config = dict(
    d_shared_expert=0,
    moe_layers=[0, 1, 2, 3, 4, 5, 6, 7, 8, 9, 10, 11, 12],
    init_std_router=0.0258,
    head_dim=64,
    tie_word_embeddings=True,
    init_std_down=0.0,
    optimizer='adamw',
    lr_head=0.00822,
    schedule='wsd',
    max_seq_len=1024,
    doc_mask=True,
)
Below are experts of layer 2 (counted from 0) of a mixture-of-experts language model. Rows are named router (the router's row for the expert), down (a neuron's output weights, with its number) and show model dimensions 256-511. Each number is 500 + 40 x the weight over its row's rms, rounded and kept within 0 to 999. Numbers have three digits each.
After each expert's rows: "raises" lists some tokens whose logits its average output raises strongly, later layers aside. This comes from a sample of Wikipedia text that the model never trained on.

# expert 7
router:464517556520493504519505495549440503468530506477527496518533523521518585537496479528449594455490514522477503515527460518523474528563573516493545494469523479492442513548491464616581527564560495461485485496519477438446458506501501488535415468526446474460568460542564561508489519557560526446428429459450489536566499450508500524462433473523541540460571532548567521481439529552543481472488536484493459519552544388528462497508505581492506469476521508515516437440530532434535547479472476509505511550485517499526464539486473463486518486470538488535531492550540424595505463484525495532467445520468485487526491562467530529517500466500424531553536526497475471543548464408508529467469479444480544479441554524547508532552542518446459538484459470476472497532470556432513519501478510
down0:596494490515470486504460581544460505485536513507545442523515533429465542476478462468464532531422468549571504460571559480437487500549469535487543570479481519520485584506564526569488549445435510531482461527487488457516558456508455490480481518499486598444526496395536526496495523488522616466541440504514502443492511511497469442497542537503486479456490570547521516488386482504475529481488489500506519524439484502494517541515479544522484455500362526512452521477460469495482511550491420470473527489457536556458532602491467539514473536514505431465444527543566496493499536515492476439556523537454522497533493449469470474469436495480497465552509431605490543380533526527485553530471451538525461507504591519502536450470519483473454536476495479523536538472515535563592487580458441
down1:504655490486529527483496521555440451566506611438499536460434510588485487492437526493578514473507482555516587523412535439510514539480502543499527512508492523527493535515523537518529470484510554510499496507524529510484512489495460534536463516496544473513509507527480448441515510517454459553368560496520480499479484498521534522513506559434488480476507454522450478462512505495514515558505488520540489492494509509472491444500523578541451465523503473526507506575515449406502499550518452487548513508498459462541445451503478439483449496507509503543546480466480493487476492546467596531536488457579521535487468401530444480510455415518436526568482563464433508533577501535534428474576470542525508480494584458515499470501537548557469550520480476484552583494513518475604532463541587
down2:524427471469530588561520497440504531510458538576442463533478551520474498528463522572453502546491509422531478514515551529413542522494461531462508507525500580543573487460517513440419428463486535484498470490500550492568493515552464512513493494504504457452458477517513450467478537477475533504583457529526596496411524509524481494483562495478469504447476532523488461510509527502469497501471589507570520536460526501461499503424456443468467504411477516559560473530484499517487452529511443452477505510507533446472466470532456541520510500503565476471506533489537558471459480503516467480511449466570519477524557507485465488470397516518491461513545522474442546462535476471526512596556523477561485497518506474464468501572507533540450555456567535465527421528432492591520531558480443
down3:426475531477472508448483501478471490536431497507469493510522454510508444544458501498452530466463459467478433518498482489515406541492556489436447517471453500496523596511492519510429465495542511461543458491522443525570483503450497504549496464515527493500492538532471556451528527506464559473505501481459557610518507531482508530504508472504452517470507548531478456509492517463521516554463415559467509542498501488526473483459475408528381514530453542495546554468456556506595538569479497507468491526465459485457563516494458438432466489606521568466516570549520557483572572460531470533444456509465465495467435501466521433495491461486520456524544546529571463435515495554529582508564425554423528488593533527465478511569518459497533512531578453523507509513452554520503374458533485
raises: ".C", "EC", "aps", "AT", "itch", "IR"

# expert 6
router:539514518535477508547522467570425522435499517406526501509578566498515493566533490525556568448460514501480506413489426503509432500498495469450522520513542531511547520506480504471514471509585536521504484472507540486527586446554434478551472521486480443515545491439568468554454436558502489539446442521489529545483517510543541487471487432549513541521435563480491485434447492475572488550455404475465541528570442497507474462415525496528502495447487494491448453467482505447550490471469479478475475510513502498492453530478482539488463465564501521515490527533484483495514527465602445449487505533535469522519471588489545484515505482504521540508509511539518447551508478519508551443487486457464535443420494517572488527473521483507497461531490454471478613525488569422531531519454500
down0:474532496531540466470499530503503504522525425568560575539506602515458531479504542532530496556491561484517392455480485466503581554562447513450495496519483523508445553536475566515528512541458485457527469520502541523554550424439487491570513460484567521481494452480502500456540430570541464497435466431504507554505510440500419500453545506467445458486498516488407494529549458499572544504498492506500504482426477521482487454539455449531533595519491445469507496512463539437551505526503536566475533484422510544493503433553433469478448535496532437511482442523453522406462532467492487451515557508509505495428479508472539493514535545538543484561434533471473529521582519503488477475493496497486452512545462505479540483510503499549514462431539484488425474539430536485476491610596434
down1:490543480501502427480473598448487447448591490445515600515502482441478546473456475517510479489464478484584398489565453565463566553516456493553512564483499465512460527560461500480530477452536475496521499542496464471423523524482496548541450494543503545444522530529552480440563474571557447551557476500528521524458575493498487485559515463482538501527558488525399530442489475464496537455486521517446540475578485449457463470508528475538538468567532509496445551438431513443503483468480497519575483450445508545474429571552513490438447559568505540529493503518531482405491546543478480474524517493492467488501449478495446540504518549466516513519497519468456491530515518564517516527496378503503463535463503491530544522476498519545586501464430496505452527493498470554386483469495545
down2:470512552535515532465479529571467478431495464501504575438574485531497459522507506481452485536401473477415665496441502595530491551507499500496528456552472485537444559513472518508533501476479548527449494574532462474486512479459485522475522508535526530512510459548500499554461531530581498559530496509470429525484545556483468523517581495522517513553440513511494501484544423537537586552490484470522488492443526469504506464509475446552493576481486494504418466501598491539521507584520523528513514494499516446547470460450483481448507480531504554533529505506574523484469465503500493361413514481506533511475455498525574487454455451465514470473509476531387547542481503516483423487516503473461528501456461523495510487503484582437518497543520506574510469539537544503445549494510500
down3:538496462473542490550511486455549450577407510500455452460496521575451545474487535533526508484509526469669300517568506508505547514462470535504527554472545436511600515457533456536483515515454451530506465474518482579537530538485458474449544474456529522562514489509481453469533514505499500565440552452506499485532483434479520555469442503522527560428462477494510434500474557495528442475551574491483502507507485564390533531511506515505471536448490562490511485491482519524558448476524479468468512551545500575478562488537484481507499554440470466418441487465562525495535484500448521636506528416447564468523516530439466543506516500548486462475516485515538502510549534474525530484542514425502514418509525464479480539481504474516498447578464457509524490517421471563510492553526507
raises: " but", " including", " although"

# expert 5
router:430496480452480494505521557499510513498542545504468458514412574530484481466537483495395509472546552511481505483490446518513467503445437475447564526459484485500539487575434501496461520523456518476502493506467532440470489467457502497542422519513510450519519478462516465444496521531482468496536463468493538576466567503538534490499526529550470468529400599433526479495479447570499531542497492476513527536500560509582489550568480476519516495469486451537534498586499536484434487512538506450488464556492526548541502490514442453534423477481482457503472522477486523512491595444547397359444520498552579560495485425517538439563519554483489425484529460490518453555446442518530473490465485453519595524465475488498508530514443423464508487553436466491493462497495492523498514420376481
down0:475543569471449458456544460546554527454520444496497531554587457503489472509496432479488463560497497492481479552547452559489418500500537506472451393472515456560542486568491594527444488499497589569560519460546479576513462508526472563549532531443488490505456511562509490505506535537499431528537510527485429548454445495479490505523509514549541492474524442525516468534493482495475576563458556492518482441573461564475553536460564602479537461536492472525486494449498526567531503477460470424479520481480527433453434579545499561539435522492507501494526556506435438510463469480548502539517544485492516546544532542467513486477448498561518525481479540551499509561513527499478422541367482446554462530512516571471423468442511490474475446471502496584480477520475478453489463463493556
down1:445436412529517483430574511562549448482438509443494510468472563494447454520558522412535547461510519537519467496412468551566524472448500494482459515487449488452491512557506506490500501489512530535485470498495391546578519461504461524568508486541484516486522526465505487482501493514426467462492452476492428455470535467524505504490575539544506498478449535535515522545511547569467599532469577487493521448476506489504445505566532532501491433522565542450476537452440465516548460543586574528482430486513488465499492481502471528473526520519458460481530504462510523500605515506541414469477462490540481525527586429515459439488502475597431427562470462409437473496478466488539481490529493460430484525546477528453518526506552499509524506477520538499459530530494564495507473435491452
down2:584412549495536528467486524488460480504508505454461450426520545497502467552503536550465495465462496575497444454452549515488496455458513460506528492458454545534563499547546560501479508484507503484456504500454497525499492471518488538456484446512499466537429529545477474498549479451432445510559579511567528531501504487453474554463465508429483503440467458489505476511458443519461534522469614515530421558484556485417471513466528501469482427531516485497491528534524484485444462507505477503512539495494578487535511467536513454546596431593481517413543567451509531498565551488559577470456508479508452515366480526439526429539542567481455500506477447421478575477562504532473480473483440498485514505522495434526528529507473476459476538511501575470549465515490547487504519544502458
down3:541524535486481491501456567459459530575506509534510501444485513605511492465481527489441460437533542575558533508550502482506540581499495479435433420519507502460544504450505411526494454537547508483431495464551499420462480485493424427520525542528505427505505490474469480493477533519568466472518505544542382564520477507534417460567470524496468499451450511594492521539494499440458565458441518461509455484430457527492549492549550458548509459574469499507447438474577529493525505506524454492533551498528472610534529542480496513578441591533464561464526470504475553559535519439523534474520531521413411472530450480449485518532522542442502516540537537481509473522453596523497478529500418565538476506450444512519497455550489484552567455509550473502403484524450495473475462548501466
raises: " the", " a", " their", " its"

# expert 1
router:553527536579502537549497560521393506441476490441488507544515529490449536520499497512542534509485565489488505510484479480546481473556536488530535526468452507524486495525477528479462483530544527498476462441540486464473500485573452497500458475569461480450536429436532544493474466546528463392471473527451446547514483523495483479485480431555506518460507493418529454451464438507552479469470457545508451510532460472557409450419490513541525487515452459432495521531515510457508485538449462473421581514531535487484467522478472518499524490556549507522492504565534458489555519471480462431475506549574536558514492585480545506486489485487517542494495535525472500538475530467537490483473500477492530469478524518544490514430518470574478502475539478513451601510509551482507514522403542
down0:508579510571464516483437491555472479518493462501440540542540513468513533480477459416562524492498430490458409439503366422504525424503504576458479522480535493515544488416461486514537440505532538476487535570459579502504545500469525459544527463494581480501437508520489558548464520473497586503561490457503466498502491462530519497522510493465500489545453476490518526512539506468489427473493441535498537498478508445499501502611491502583483476456533535554457516457446454497422505565526540439523533541492522488552418468467488465445481459556497533496449540546521478528514557470481516514560547480492524554524500586483485513488521523522558461537482568459526472466459464429496502418500437556536466548540503570510526467509435444538485501503488397502531485525506482453424489527499450
down1:530478497566510509531453417505484472530498507470491459497515507525474459531521541458413476503434518534552498482605498529506485520499490508512467461417514557604493457516528496507498459532523535508489448475495491475473458453475519484548517404511459453578546486486562484526528555480493460446479541497492567476520487469458449537498441458536457556434534510478574567481482547566502515553455501564504482427507552513527499471509530527543564547423583483501492521415488482506445448468586513523517527618457473481498492496450596512508476537476536572502535470509565587544430557486465584471514477504519508491435476569483571452534501468489427463558498471555534499495544540478575541491501530438505548522491432427536514513477514496478461540427508519498526464538462523545517479475569549
down2:554542417472509461545469497493545467497457492571454581534493506501604524507467425488558496469546554480513421467464479478481460487501445560519477457419464515557603567509486558504533524514460499402515491491519544571510474427419526509509586440465475446524507465529433501512593449459478542484578477520542479489549488545533502515506489450489473508496469523497495469507493491512498450489456489495537476479471477507472460442576491540469459494493446527468517516480507493453478562529498566561433492471515546525500547464487460488485512463506419486446475505578515484551468574510445516505534485493534482522485513495487384412544432549520479447479482523502548476520491455486542487541457393483484531480446524559591544491541507492519480508462476510474454408500556492438541512501496483
down3:496485448497504515475554507517509506516523434492487510489520582591438432500562450499530491533477562506589509543514460457495575470455430470491463510523505546479443466476488539552481510454449471511445487543539477547454472562455523495488512551539536499499416576419470496450563526540576522541538479487434495498566552534457539542509536463473528513532525458486606502471465469611438516550486489480465455488497489494492490491439490484425462465508442460508553484540488491529513497563469469499531486522468526503517528436591534491457501528461550497569528529515523525538569482547507404558489426508502526420528541494519510506535460508446552564453489470508433435524477515503517528550481477500484506492503588538466524503508487535570486551503441447494484451496554512552564485495554434
raises: " serve", " make", " play", " include", " become", " be"

# expert 4
router:498536550536461542553529490549398525458480490417528522515539566548492557506526488505540575481475547533501512462486445527536451481573528488501537483476515569528481489563493481488521487550581550533500449519514520457493500484585455461530436503528487449466535449480552485523491505561501452507447448530493482586506519484544533481444476438570517582490518552481548474424458481478523495517472415490552539505534493443523459421461546509514521475458485477452491460470500546459503502489459455440494496559525497510520463538461522480458499468555502478569502500549530423529494543482485456458453483499553544535473493577469562491543479492485500505514514518523486458524472452444540475445492496460471562429452492540553536531438528458524518486525488436476474583514487563442486512480400498
down0:532569563466483549503464488452511493456556463584505503504513423449493499449490532536498518504436517574454413541413458492476482503459484517509533491500464584507526515505439506556490524486447451464552446492482456565431484498444549545483476513531524540480564471461539476503520489531476485539507489494470490536507518542568435489511566533516456499499555496530515516427482504524506539500452478547455477483505519462504449546523500492488422544503505500455379420536562610459561527445475496534502494427511472497471497502564439454500467469484465519506553514500472473457548502418527516534479511521522471512558470522514495482495498531470463536469426539544529486470528571495478482505470477514540560555488479515559560575411460567585436437501435494594540489526501488375488471573527488
down1:492482428501475434521528516501430461504512513526557503517438513507500525478483551440477511525506521507507486438552526471502494474515450424506550421494535558524557515500465475492477521480419488540480490510512528507556447483549486529469480511427538505525483480507450523500538543529571547513526437568499490511499493459469560483504516489472508501483493572530576513421525548515512470467574521544450557515412550528461424435596492490432507581514480516509511539506520462551529463521445544487536554446475515495513463499467524463523510474502491462519502453510485467519513457531562490445525448462466475439539536505463497510495434460492499545427456461480521518520545517502495502556508457395488475542527583529486413546458536548532491509533490508467495512462604531591516440426542450
down2:463487462505497537507481506485519438463491493475487514485547501518589469532542463452510481536496567510485404554436493526493516489464543509584498528542521486498454526493575532459481479468490486483518499523559538435527520493433543530526559488529560459498467504625495486497497503546536457549486548415496476530567578451507506395452454436529506537512586483451503488472437490452471492519444477496506499484547474506593539469456529522476478494436527460454595569544521534527508495486495545513444524539444529529500512501501495555493522416483539608448600445487453481552410500459477518487520537475518528543471528578495465444530466516503435526463496535539471506472485490504489427504561499465414520474485486526509561506524456477480520530501482424524458425527513458496493551460483443
down3:472477517517473556508472502484551536446515532511486490505482513545492514498478514519432570533479447456463474475496500536583515499567442545481592547428508511473519558478568531547523409467500529474472556575457540487440476497552447529410529505472522501507488509460502528521526487563457548448504508543461474484549463471506531451424508516580525555481451438492448552495498491545434468493549527479476547502487547475472511513530432451511533543428474527426512546534539493475602545525493423525530499454548485525529596520543529482541557500477489484513469445505555474489462483550467587491515492466508483548609441436525478429488529513479487528535502526539527499500488486500458531513462546545519491555454512509482521510499471545532481463519482482528553587564418487483460476517543529
raises: "ably", "ering", "iting"